Experts of a small language model: 12 experts in each of 9 layers.
Below are experts of layer 4 (counted from 0) of a mixture-of-experts language model. Rows are named down (a neuron's output weights, with its number) and show model dimensions 192-255. Each number is 128 + 24 x the weight over its row's rms, rounded and kept within 0 to 255. Numbers have three digits each.
Before each expert's rows: "comes before" lists some tokens at least twice as common just after its tokens as in all text. This comes from a sample of Wikipedia text that the model never trained on. Tokens count by the router's weight.

# expert 6
comes before: "of ", "in ", "to ", "for ", "and ", "with "
down0:149084081121149129107130151130144130125118123114123126170150081133146140129124076144108116107147135198143118113146108143102099133106148159122122093139106169136136121145112112136138082130122134
down1:115121128140120157139114128143131126107136131134142121158178101105137153140139142071124111160149114105087122145112084130128103155091116133128107122135145143162124142123142101145147146139118134
down2:055088113123103159137136101135177139147116146137131155151118125134111107163174136142166149115152144159145095108123157116132077129130139158117167117142142077144145121119098141143141128132122105
down3:138138102144168124109159119171140129130120106157103104139105109109137149151112119135152101091142118145095144127136118117108095156106155129144108124108127138141138106143130143097116153143113133
down4:089143141139083126101152127111134130117129107120168168114104129123129169105145114103167105109072168119145148191091121100116135135134123104151130126143121117092092106115142126159126120142127136
down5:150083150082122117173079096161117125180124153170130083108144134121149132107109142125123141120109151108110110141105122147063122140168111198108134093152149130126131135158090138136144155132118162
down6:117126148134177113111126104112107108117115196136123133143097116130124174115135138182140129146108152140108158129095107162145106177142145119117135152146137120163136100127145105081101093122140133
down7:082137132123154127196106090121109138151123107117098163139151132108116144115145135116122154166144161133157143130129102120084175083134111098149103141142141127142133118115146123108133155092105133
down8:089158119140078112192126120098156170115136129168162172117124105114146126095096096114090110110100082088146100192111119118134147136098095161175087155114133110128122117085167122156113220128131148
down9:083101150132131139106105107125106142140105103129139167097112115142131123098139143153138127121132177141124104088118139074139136122081093128112162104118119121141130135169128133087115107182145116
down10:132151154125145109119108103129184134138147139167159133148130127147138114098147183153141118137114153093157108138173116080127136125131111103141108125107112106163141076123117170093124147122127157
down11:160110142137106106145135141132132080140119141138159139116137102116112135126146150151118126115149130133166105113122095117105132143152114115119109159185146102117132078124165090107136108129076136
down12:119115107079146160116143135149143145113115162152133149128125116147143120099156079080121116113122164134131102129138144140104068139120132180150160099120164098120106124128140143166172143139115152
down13:143189133122122103123122109133102127150113172122102170110086101158128113117175163108108122083154105114163116136155128078127173132134099098147143147142102106112113124125091131144131146141128117
down14:168130172130120110096109154128165093099101104161138160135107073105090113156143114101145137146099116120119137111103101133073105159163160163122075097127139149129142141098147121140113104126081122
down15:097088142109154139104143156153150094107121131136123099135148154117128107188158092143119134110132071135134116132115146117158151134131142124142135153128167142140132124138140096132084137101138169
down16:134128114133128121123119144126094088132074119101105175147121152144115119128148162168145147106114118119123137081126123149140076131131142196131127146053121102093163118165094154133127106122147115
down17:139126125115140131147146129138117108090149126167144083142120143185125119098098129125131084126153099093144099146083158127094149152174128153113105157122093091114109097116151145127124127094095123
down18:150099158113125152142132112124146149135119131136127115096152134189128130105141126122124144144137094133128124114107166095169109094118141114103152121113147110159123138141130114126107124103134120
down19:107120170175118111057122162099120099129107087180156090132117166146132147135178133167098111153108157097122137126139135108132151137105121147102123115107128102111121115130120122078136120111103208
down20:126143116137120138134130112083146138112130105137145142162132111132135074133123134161133090117143134140117118147130172097117124150101100156113130158165150119116164151107168177148098123132125135
down21:165147126116132108070139121135143143159158121128123059107104127115137105164115097139135150142115107170107127110129146084090079164094162157127185165126113152122145146143142148098085145111161146
down22:158155147126097160140111125156120113104122145094097108110146063104129097106135182103125173131129156109125156111112151137120129139134105133161126148147116191137108137130132149126133126110119126
down23:149151155156109140129133155170130150080121106111101136106133137097118112136141135165122117123130120090151125198138164150152126104161100132150149199119098169091144146111132165135147133131122126
down24:146183078130129147137152100142081073125132086112146126126136104121168142157140079135134161123106122160100104153129127085117103124142138134136160167117137129105052102125141154109158101122177077
down25:140168059154151110119168165131122133110127137135130098153163118109094137098118111131137128130151107132150128103141136145135123096145110077104111146102124087132150156061138137092129092153131091
down26:122121137114148160124160133134081171124121135121154116079114106131127132098155134123135131134146127129133125163104113128139095123100122125127148118116111117121130140167090131125094153118129171
down27:140151134170164140099115120101138114117143110129122127134136127133133093143136099135127130126113133121141146114182132126124147154146124086141105128163113089138116105128142163151155118107103078
down28:127145121137144126117088092144140129125126133132116123116098125122131083138116135143126110112120129095138109103149132108132139142159148141125141104107168141132127125172132116125130149108109100
down29:123132162125145191133111106112161130088158120093121090143137167091123125159100119165142150111125143106111138131119119171118120105110085099102133146119105158091125142125132150148099140193160117
down30:137138171161128145138168120109117075144107156153114142102129137108167129136134138134156082107114131146153121120151127091135110121144113124106114117123130126115135133117087162139153120123113155
down31:086119124149089141154113078115104090129140142180118136124136193095116116129111143166124150139123140107117115121104142143122153074149138108104179115148141156142129127129122133136081118123118148

# expert 7
comes before: ", ", ". ", ".", "'", "\n", "-"
down0:174120149120143083112127128139162104167121121094115138138089159141096104157164118101117119100129153113132150138096127181098161143169101169125119118076110147127161055112138177112165161087130136
down1:139146108112165086115125103144132123133099104126117112098147140117105138105137156188142145110117104082155172123132148115126157118102120118152151112113115090128103116133077138157112150173150154
down2:125059126122126153134080177143112105143135094161158108104155137176140084168135123109138114125127128123127069145137112104127135125129152111049146122094152100096114098117142113147074098152177087
down3:090169108130128147093140192112102137115167140102105121133132147129152148131137147153125085099133155128107138137134121138134138131125155130083144077128098103107135138134155127149150103130111144
down4:123133106163130172145193076140075099109101112130124194130106081132125077133157155150101131105148082140128151151133135139078120132125131096111153119170144133100148152142121159132146100121112104
down5:133116136106166094148105125117108122152142101175136128095129129085107160128116131135123111126078133105126129152115142131120112148113174126116122080092159141154170119114149113155110090099144104
down6:180154130131117133117148119092136067111116127129114136144117144152131127157115123121172110143126139117154111106113187132120116128125138170172136084135187131127138101114130156170113107100121135
down7:089138117144143106176160161152094119127138117127108124125144121111102122090120116128129112080139077088120130138138134098131126096130104097141152131118130132129125105114113132130119155097176130
down8:134127124117142121098142173104158114161140117142113090108142099107105109124154117121114120158116159144102127158143154110100116123118156118135153113127126106143091138144139131130141148108100121
down9:120131159135185135149158128097135139076137069125141126135120158164132124108117119147123098140092142102145140153103121126149133168139142133171130142202153124064135135157102157139147139092159118
down10:166105130200114120139097150086133113094121112150122117127123121174123153128111135151160058137136176117135119111139123139186144141130115124136128156070148123113121154152152126166178131106083122
down11:111141156122072109115141135132127125119161137084095150100139124116128119154136134166107133136146078160172148112178168142094119107138137126136129149113160136122098118135128123098168143102133149
down12:145133152107068163147135134118158112162136112132159122167151110102169127133138103148089137137131087117095102146121100147131114195155110136112078160083153163144135153108133119149105130155107137
down13:150122123115127101098086188113126179121117096148154142086142078124135118160108093141155167096128130096137079121108099168093183100131123138162136133156109120138167135103119079142133146133090182
down14:121135142152138140133111179096165109187086109130116132129148116154166165135119179100128092144144122088106157177120152146150117122141106140127188083158136118106165139124132118164157155138105123
down15:203135135098125165154135109164126098082177116155127102133117120135144177123138141164137137123126162171100087115125118117117133099120072128135110143140165104170106100133152153149138101106120145
down16:168088130139133118119169126110159132135125087128095147098124158161133169140118105116118125140107139123082155101089153168125170137139150120096105145106130112122097202134142156094103102111131107
down17:163158095134145101166120104128139127085137175164109135120089100121143193142134120115123143101142175148132150136132136098129087183148110109128135105132128137112105141147117114116144107126111160
down18:102121088122122137107157114172126139135127077179129121124076142153146125148121104137059174115112154172128148069101139104128152132121113095056116177127103119136148128160151130116147127119158149
down19:126104116119139148104144120124117085139174125113107102107143084119137109146135149157117108084124144149128147145139085158126138142092144106135130136152147144091147094126171172095134164116089155
down20:104134094168102127110143162144149148141075133110154138144136133094177099173110108122091114110139116101117124149146140091113114089150135173184170156150114143107100140128141110149110155130121118
down21:126118134089094076113167082118059130101081118086107125135105137166081143124125190108164129109120156159108145125138162071123107089125133072136098135114107202143094157134148122084121141152151117
down22:070075132119133127134079147147157118170103137124123129127099168100140124071117126142102138144122094131104121151143121098112116076114122109132120139115095123099105168094057123146107139088142123
down23:104142127160127163101075172128143162137100114140136160138145125113143127127130132108119080137114120125090165145146124158111119139126119129140108146116125080130096097169122156145124133139107191
down24:157131157107155129126128150136116144122139124155095109124120136125117143126137117127137129149137176151118094122125127164130121124117132072101110127119163176136093121138151105121154107166169070
down25:092111128146113113138129144143110140109144133155156163121101156151114132149184155137096108120138094086122168168122137095142098144116165106131123100143155119079175176134131090114138115140131110
down26:085107103099103124128143139124081158174161148139132139118111130027148131124181131121103142100158082153127198152148162111148125110101122165066151182131157152134161114167113147118123113149135128
down27:122088123133116124112169089185128134116102099118105107115155096136129119125142155123107122108130133120116108156135106125136125156123110135153134142201132140124142168172117136109125130117115143
down28:135107172118117146124135122131123119129145156104111143123126167072166110124150119166115137120119156130120128134126103157123120144159196120101104140106078136123121112092127157105134148086130152
down29:118147183139104160137169111132118105115120091134118112187150123131114120143116121140123125112152103090108128144120132117132143185145123122141120135161182140140160143146116160137136176121110128
down30:129171135079181138110149159119160167114156132166144137125137148110151118105120101155096161156099141120081103214137110072108086131178128171088115114110116126160129111088137117133131150124134121
down31:126134146148154162162106170117133142120128105133153092151083115126099152152149131120119131103134092139153165103103124153083125109133101115118139130136142096082153121170158104138128143172128165

# expert 5
comes before: "of ", ", ", ". ", "ing ", "for ", "'"
down0:114126124147127156135133086095149131160115151165148146132108061162134129168148149177125144128153153129143174142094116104130139151110116121159127123124156113148134167152142120146149105134179119
down1:116168140123123124097126129157144121095180137121154094123135130128133163117124104155129113124132148092133127130133147147149069144113120100123115171130160133107119097123143108137122122112121146
down2:114156136102110119131185117161132098098153120159120135150104149091159137133162138169154137128113114131127134099089116105124143159131090131157143134127135135126138101159101151106155131122149134
down3:117083168122138094132111109119150107118136111134141169138121146115115091125106125097124120146152121128107166146078107112107137115184110122111107101187140111142100176098086137100137102153142116
down4:128173134140092141135145144122108121128094140154174153116135129140112108134177105123112146162118144165103149126129091112135090084154136120117115149143154124143134111127084087145156163114163136
down5:131147111114154149119138162133146142161111103104142146144130122183095148128146113184173130131121149116140170159170080140120160133118154109117120146086123150125150151154150161122125117133153120
down6:136209120150144125160166172124093126125122158165141121141115122137127159138136137137117129167103162124127148121091125128203139117116151089105118141122148105099143157133114130158139144120119099
down7:157124106082123086114174104155096130163127119094188128141154149080146135180108127129138103123142107092133130151184115151119148111116115085149135101162154109140123169139142137098085098134091108
down8:112136142111116112096152154103113098129121131094155099115131105136124139125110147108115164098126131105138135140138139105127120109129162112119132171130125184095128161110133139140141174139124094
down9:135052128143127127170138112118107159114132165125122101076133139125150092153147103150122125110093112137145082141137107125155130154125156139125139178118171097142112160133140112126116146075090134
down10:081169114136105094156126121173145144150144140109110092104115136152140092120119159119096072115146131137123125147133186129135150117096098135162146144134099200142134112133093120131102144155126107
down11:110110156111095107101128087124096114111131119129106129140091108101124075138155133097091111125158121102139115125107097138103118136148127098115086141192111131129111159133122133173142167127097107
down12:128110101107134142131123106139151121123104081168118121118093135108152134155110142114153124131132137146180145168140104115164149125139123079115158092073101172120130165120096116121117111147130099
down13:105110134127111143120131138144137144116110108129121141142110159168135133159145168176119175128102136067141119107161079151138149097100101130134105157135154158155132099126137135110131125145143133
down14:170121123142142129178115164140099119111109111142157139123106136146123167128151130105144113130134173140134080105126083138077149107163100115162176152118110074144127162114114114142095143154093119
down15:170129164108126142146138082112187135178134130136115138125127118105133149128117137125131174117127095143139132098101137151120119106113157118123139118131106161134120122162135094140130143148190107
down16:182185140135131137157133095120137118106143161163103130115117069119130103131110145190156113136110150117148123139150118128125169156154115130166143109055172095150155121128125157102119090130174083
down17:128110162116116128131109144078113115145133100116162132121107156124115100127130134156087138150124114144123160106126118144134114138128108172123133113174100121116099086149107104121092140126130125
down18:103135106116099125111130137092158106139145135125136130125100144088133130131116075144172104123153114126132151077147117127087123150119136133142121131128093120106150138154099140129148098174165126
down19:160135111172124079094125155138125100111118190091169171074121159145122080146128149128141137132126150106102136180129189107123147145128115118148192136190125099120094151162100155107104087119140136
down20:096128107134117145124131131134151123101113137122151116132100110154153108156121135162117140155152117129132091147117074108124113129117144153082127161138120130099122124120102134150096110145159124
down21:132136125130128146141101103183147110143148095113137130113119099149143068133145133063102142104159139138148155121133100169131058141123156139127130117082115126138116141121120118123086104083079101
down22:083163078115133117120157099108137163142132152177111118142093134133180122129129089131142114132139132135109110143160114115079185105136114152139148158089156107149131113120140106106145107119118120
down23:075121155132115125151124112102120121167141132168120125113113097141122160183094130093173116151111148110146126105104116148124101065108139108110098121115148115104133131139120165145120098129143128
down24:079114134111117165144132063152128099156172125132107125134138123106133139138099148148127131110165107107115150144113110166126127148112137137125118100111113122117150107115145103130156147125175102
down25:144116115110073146106095142156169102107081117108106090135105146090144120174099083146134130142134146145131143107132101151159107147105114141133180088088111099110090090118130141085130112122139161
down26:086121123149127131095133122131132098121136134089166111119119092111114115116154114129143168105064135130132109139080111129131139092135089116127151115133142143126116122142161139097136159164062146
down27:099127109116120078116169131140118114166132141122150156112127129148130128131151146105126104122158155139108067224130135117132148124132118109107147184157118115154115191129134143105115194175131125
down28:105090118128152143133130124145114130100113148131096126150139120101190170087119132112143087125124116140100094135098141178141136135128128084143097125092132103126077146103124103087150109120106124
down29:158128130111123078131100176127116167118139110103096165082099133151141098091167120138121144092138186124152109117144144132143128111142116133156096140111118164096108121116122095128143102179118168
down30:137104114176084165128149097102113143129144130109120126179142149108103150120116096162128127128136121092095112112130119115144176106131104112142123106151093149141146113166114113109104118128110125
down31:103136147139099075112157137122115156120134146134114120115122106117133124129103141176065102171167137119130086119140103067127140162155157117115085086142134094080106135121139098099115143158128153

# expert 1
comes before: "| ", "|", "of ", "and ", "(", "years "
down0:135138145139124119136106135133120122091115142125098117180116104169125130123138112106115123127150078113120135123125138125135187131151118107110124150095116163114135144086074159147162148120122098
down1:130136087121115115136074088130128107090140154170116136195123111189113110147125156161142110128121116128116134134149115116140122134111108091096149130122140103180166105143140135109186108144120109
down2:124137113130114125154124116137136126128117121119121129121134105133093146125125147118185065162174131109157146167131134178126117125116122140151094155115082115131140149065121145131120151132158120
down3:176122132119152155119137090114135125158111126116102148138150108126135150164067115132129113115145126134139113134156066130129080164098134131182115133139106164158113133109144145104107120107122106
down4:146107142097152129120122152162138124136070131196099091165140122139153141111126140118085095109121173135109109130137161102119107149191074134119138140132109106145138165085138132128139134144086147
down5:167125149123072121197129083192137107131115119085087179124157131173135127088086138133164092164112140093107108155156141086107143169110174128099144140103113096180124117142137071147150110105137132
down6:150156162098171139095159080110100113120120183109157075151070141104116155098094140133109121135112123093116103139045160132126116145124120133164136128148145133110116176099119106107120165116146119
down7:113102117131110140117097169156153094128177124129127147139109120121110108142119120133127115135143126120116105186154148158138135125105118189146154112141140157139112142116122105100103109143171157
down8:126152123108141098131138112087098153093124205130135146157169126125172141115136147140104137125106124103138110142119098128133095086130101108083138112076136121163119148075110168099152112136117114
down9:098096118127118125116123150128176130148176139132164134136155141120119134136110117171138152116128127101153123093088116127099111107109117079101104122111080062134204100137151141103155126167181161
down10:109156125123093135096123107067134119118139130135133121095115080166100102136149139092146114171099166109098165072100142159129167133077138124107112114123118122147110129167088117102128143168109108
down11:169158150141181122098137099159143138153119113095123163123154095149113109092101134088053115150159089113148131198117155123153093145106120109112175163132131181120123150125155139114154144115152114
down12:099142093127129166118088157116154113141105139138115122152121141148134121148099150106159136125072135182109166125124126140152132142113146176125110122124144113136096131133147198122096122077136133
down13:120180130126131123161111135105120141140134123085124149151177125145116156127118123129133126111164132125141143133134168127101157174122126119112130150142167107123135112115144127144150142153151128
down14:161153100114124194127107094117147134146164104168136147109157062161135132134110136160079112106166116104139161141076148126103136142131130114110134149131108171149121107150106149111092104118103173
down15:114119151159089131122160106134124131115126094165152098129151143091114147112121166140074118118106077130158089133116153107107164117103143143167192099134102112082137114148083154122136149164124161
down16:114121095104106128133139158107106131119140127131102102120114161138130132099129105121105167128086092124116142096083114099108146122137144145119092125146169115100098094079109171120140129151103150
down17:114133122080135130103103083132147117098135097119138086141124081153113140144082123133124135111139156162142142175156148138116113117162148115102137142172132120118150154114127155114131123118136067
down18:130127109119143115098098143139106107092135163134132126152143164142107098113181127157096122130075135123125133110117128140193125095171096132113147143138085070165106102131133149130094135081156091
down19:105105134122159128170129121095123149161139101128187100100145075098164120137142108100148123143121135110118173156136146106114145098116178152143122136116139120140127173161118120122103113113134110
down20:074125133153121146119123140136112102092147120122097131112110135127164096194149145119133170120209137135149124131084098146123155124129106139149155149105147120094130141121109133108178146104119160
down21:137123149148145184144132140170106112147133139128167118100147137102184114142114141152116136126125131102134123131131153137128071140097151123143130144175164159129161128122111109123188156091109199
down22:148153137089120140145157138099126182122171114175130095154100130125118152218107149119138105110112127110136132125132158138141121142134138109116114119145158121140121095161144111098072141118131117
down23:155153126148167125130091090153132109135150158129065120116138130149110140120164129165124136136100150130112150149117119143175089186109121118132103100130137127092142126106094132100167121097108099
down24:161121144140121145148173136102125125118155099133131092128097115172146129165128140089170167150123102099125100079156137110137176122094145151153116098148122110145159120115158131142104127114096074
down25:120173134105131140088186118102143077150135137061131127108146130101116157069116105140155155152156120148105119127109125158133082101121153138126103133157116092177110075140120129167095112126169110
down26:107168147177120141143088164150111123136141112091107120113136147165127113094164131126089131190144166126176125121142138158155163113128137142146149139108120129157103112086166164114140145128131082
down27:163093119112143116111165105123152127123169138084115153137120070140108106117177125152134145153101157133103097169137127118118092146140129184116109157150093112118127140175097133122115136158122189
down28:107181144180069089189141149106124178109086158143182135129121099106093127136148119097079136172142130067146127122120129155102141104167152123091123089116142121123097160107131160132140137145151104
down29:151134157135124099142157117122117138117121102102122105136125164153098169130146162155127117134068128106148115085118114160124109052157119149136143122147103126088143136144139171154164121155152118
down30:118117104174120123113149131120110107145157136141125154112115165108117067142112124161117171134103150133117141107120123151121131120125144092153148131150187120126136117134107127134136148118146158
down31:135108160118111111144123133175133097134100129169077097107145131076117167117140129160124130159099140103129153131134151140133094095171144103120136123110112158091131108111111112091124132115130122

# expert 4
comes before: "the ", "a ", "his ", "first ", "this ", "their "
down0:142112109116154189133180114092142070085125066132135136115111143097134106113074095089126114114117118105100163137085160139128132096137127121086126147125136118112120096142080155121130131120124174
down1:101156123098150143129095114145098090099142173087132115162147092043109168113149165141107116123087130110086153111110085113121099150168170150125120159161122161104126084134135153117133110090146144
down2:131142124137137103100102125134134170151092094141145104186170100148120102141136145128116137136090110085117149182154108149124126142151154108179157123129163124163125101106139158130132111103135144
down3:143155120119108129149140118127122204132103103127158162100101121134119111069105151108145103163128144133125164181096137137126172133158112120153181099146158104156128097121142125142117193133109117
down4:123142111117156134121135119132130129113118091140112094135167096139093099130171148107118118109118100089098154140161166135166105105120116083132100165132092125147135165099157148133119142130132106
down5:150141103101137148107166116128100103118146126079126106153160120143155175118105097122138122126112111088164117154142116104159117152128094124089089105157142103140146116147141111092117122111096095
down6:168156142124127097131112166113157159138113125176148134172090089078133095149117098159185221114144131134132121095104116129085126119128130138124105141081109161163103119097104142121157084176156125
down7:123140148098125097104066140119095121123099123143122144118103090135130187144089132124110135119138103166125132103155179141110116138110159105151125097142140105131127161111136114156116102132112150
down8:132119118115160115130149123107132097155158121143142111139135123164041137167123121138157157120098106132141125122129089131098147134156102130131170107147096129123090118122149138123129158135142143
down9:105158124126107084129135150117151113110086162122159144125078161106082127103111097159112152107147140107128154136145149149128179099151129096143089097101130138086127152141084146160108148146154147
down10:110127107123096122131198149134119119136147116154179110116147118103166176147112126139122158129147095158145140155137137127112092147106145157161127132142117151109147162145111121108104105149108169
down11:128081087098118137086151113074185152114135104139100120127150126149113129128127139111179126109148164172126168147101133107116046119145172138122131132134114144150098144161113142125120090146083144
down12:136147115143094102133115090101115101196124125137155135089109157140131087157104097113153158135095127164122152112111132153146102111133145142123106133155089112153106115168106170142133112129132075
down13:182121147137126154123152155113109146129141139129154130177136111150089108138158146137107110153096104123145097153170103107135104089099117126112148161131114119106084101111109120133119120115135141
down14:144099120121123098134142074130148131143086103176166092147126104153120118136140111138155138143107121114113158152122146157136126130173144138099133151140146147157147140120148141158146117160111105
down15:149115154194098124185136094164130160136153147132195089127143099120146123117147101144091139144099127113121101129128159113133096112129128128093123157123132175132146125135130111131139145154130112
down16:181138142133158115152098144153119116126083155137137139106182152167138113103094090148142157131156146164096102123145090144130148112170126104128091074134113106125112119086100107176147134102116113
down17:148130043086143120168109089165068132116115127136143143109109121164119130157119119139141161122155165137119127184121125119130109150129131130100125117118099141203096091164175133108112095150125100
down18:121070163122133078100148112114154137156110101135127157122124117093183149126094106092120156117107115131129137097103126128117088111121106113129139097117142123159120151117128144143155120156093118
down19:098106117128108156094160084141111131150111113072167072152087096115141136126195160148130106090136135112178125140137100183139167144082129089150171129139160138146167111106134150130127122154095148
down20:112127135120141143143119146109139126170123119124162136115161163100120102091126151138138144145108116130148104140093083122112132110084104099112079139156160146111090146124113144118105122144107087
down21:125116069106144134086140129116128135066153109113160101148122128120128118134107096152144132114121141166124099111120133104130056132153107150133157163105196125126112148094155099157132127136141129
down22:144108084125123125122124114098103133139093158109152128127143122141162121135161146115113142148068075094112128149104155154109177117113134141101143141080177119168145167113173109101156112143131106
down23:094103109083188099106139136118139098129143154136164138136129093107131147140119094158163108110143143157102131146130109147139106165097106138144178138122180174151126141048118153086111070113128090
down24:112112078108147122135148107150160122129143109102139118168081088131170117151124125135127106109132105101136149148108099129112154169068125088117164143118151128137135106108167136140134184124109124
down25:137139130147162112115174162143162142097116133135157136131112135088123162118089098182146163164130120107140125109084066159107158120096138133113142104169123108148100135163133127115102131129127117
down26:109122146116130146087147106080144092129129168068140180108123108128132167145123088122109127156108133146067118092096155143121091128165132140133095148079132126121154135128129099139134100123139172
down27:132145133109102108117136109110161095124194089135091153164124156141117148174145114115163103127130144176180130125097128155105117152149088112131158146110137126122126110166144129112155130138141129
down28:166137122122146126120126105105110158158111128126136119150130069151127138162107089140137148135128136123163106119175144148136130141111086129111107124152083129123139128125124152118136071123143113
down29:172147122125129112151098117121172102087105124115155108143125107138132161130150097146132136106134177132131111121088079099135105110150147146128145153097148147145102123117151142109153109109142124
down30:135091083101135141131135134149124103140068102132119127146184155134114154164085119148101124097148138142116161116110177157107125153138121139114125057122090159141124101093149130106097072111146066
down31:144160148089148100153135104134131090147120105152102128080118163133125133169161137158092149114130166147089125129138072165114140128105153108116099126138130120182154128151125135146132115104115076

# expert 11
comes before: "\n\n", "\n", "The ", "==", "- ", "In "
down0:095110133142113145133141149087141143150122156115111079117105172136149158144178099149102111128159126092125157116153117109142191145143084132097091102129143108155128123128144150139141123169151161
down1:118109120147127132175150147154106125149141118130132126090129165111140143106128156121128101164127105111146118166199120152156126104149107155127070117144127130126134114140108172110103105154112094
down2:108103092121184190173103140107140152133078163125142146128106133141150121132142140154131139104132139102113171142131092140151082113169154171097116141154145145167119178130140156131103136136137183
down3:142149174187118147077095122092142133160153075138105132162108123133134147115128163081140120163124125091167085145137096160151116128148156098118123145128137111110121167112102167172137155108075143
down4:121143131144153152127133086121125110153135121096100122139135068173149101134143136147127144129134156149118107098099079096084107088160085104122135120141146139115126130098105125147145129119123104
down5:157108139118161120128163094146106088127074141149126121133097116153113132161124164130161120172121130139176118129165142163166075058131176098120122092123091147085083127135163150135135141109165131
down6:100109117132112148105139113146174136113119130124125090115108171137139102144139136134150163085125146136146131143141129100144154109103081148125187126139103159149131181207136142131107137167187126
down7:079080120138136111097123136100124127121108143148148091130156109113131143119094121146125137108160141131183146110158187146145131081107189133099105090117163127120152117123124110145100143118149150
down8:165132089129083153119148170128143054089174122139120134163101119130162106105127108103157160138136125116134128081127187108092068066098134114117086082097157160136158127135097121115143067130090132
down9:103099116127129142125140155155125119065129121109116090109093182110118106101079119129079126165146094151057100111139131149121137125126116129157157114129090173154105113150085116151088139158102113
down10:106101108126133134152113103150142139105060129128107132164135113124106136157121161136100115134162137099098150073108115125117097145147153142134078080133110171121143101103111148132168155137153156
down11:114179137114110079114183119172108143087132140123104102163101162128124084102108143144152124105142132162164144128135154119145122137128132098172156122074120200109105089107105091113108135146123115
down12:152129137138134196104156116151132103125146138091156126130129105075118147151151141155160127143143117137162087110152125172139136125131121170145139119130118143108180142079123132117110076110130126
down13:117140127129123100124146179172142113094115124104088124117157108126090165093074144109138093121153086105115120089154093134119130141143121136155123101107139109126142108107167107087125114107150147
down14:141132197171148119124152117130110133149180135132138135177109155137124118110151101138132131133116145092136064130155132131093124117143164138157142094118144100141150122180135105100119134135129129
down15:142122170162150109115214123154160132124108143122118098131124134116104126099096117090122117175101103129108146136153140125069145122116166134102115125095096142123158096100148100149179133131141112
down16:092119150137158143132122143145130103138158156109100155117158144173128118072073109133144170143147124137115102106109176109124117115136159129104162100156112167120074113130116115162153127103139113
down17:122173127131140123070126162146144135146094128148089121146126117130099149135142169116132151133093122097143100103134134091132154120117079136120143126159122097172105180116173148126146123114144144
down18:113137186099090084115190124149146168154128142119150099086113151090155135083111119123152141122136160133132105127153120113112136107083172133125119128090098122104155091159120138163089139136110125
down19:124110120139118129107133119111138182153130151115162067121105130117165127171139124087105110132059126108120137104142132112150129140118160104098130136136100118148128118095129113191143086131124094
down20:136187153093128112122127120130109112075156138128101088139115104101147132148126162112123156122106134155130114108156138124140147121131128093112161179137119152152103110093112124132148119099126177
down21:102138146060131107111161074108095114123099127141115113103128144133139134058092134100160153104155139132146151091135135151107130096146117118130121124137163160137153133124128139139091118148154159
down22:188141160131130176139104118145153118102157088139156119144158111110104138124153166117107114148136155083145126151148115115151132122159146140116142144106103099134149105079172138131125149165165153
down23:138146112126181117136103164135092136154129156143143134145147112096108115135152121126147116137138103138208119133103112142093075127057146116109129132133124115122117157121118120150142076077150078
down24:099103146091095116104139165113150155091109144126112145135118130146143136095129142146083138129141117171157099160124126128176098124137132096177102128154160100126117154107154154159120124125137101
down25:134185132146128108130114121119146150129162087111114114134124104121095100128137142140143110128123121145140092109141103141142138137116122138157118138137132138112102114139096118153141088114141084
down26:144083113148105118144142156113088132117154111145130095139114130143125109116202149173102118150207134127134067153162140125136132194107117128131134141133155125139137071103091125134135145115117110
down27:122132169130146144113133113127107153102106122137097164116138136136128153146104133111129094196158140137139133137141127158158152129115174092209127116114129114138152137141115141114117116083163152
down28:122135110120110138144133107150135142110125142129158099161127109150172123156100149121114145109130097138137129105110080184112125120138130086123113128065101168133165130121153148143138155187110134
down29:103149116140117141151114129138085161132142147125110155136129076088127105135187060126147077142151132100151114147147143102155183141100127138091141140123116133121144163143102105147148100144167140
down30:169123157140125124145145148147116093138139153130134131117172141113118120107119143130148124150110144107143139118113128116137113099039120101091122100112133136157134114161109088106104134055112124
down31:131123156122141105124128108127129092158113112114110136130111101148112153136103096092108144172140147134164133081147131126142123150106110164104119145139110118143078139126103185107104152141118164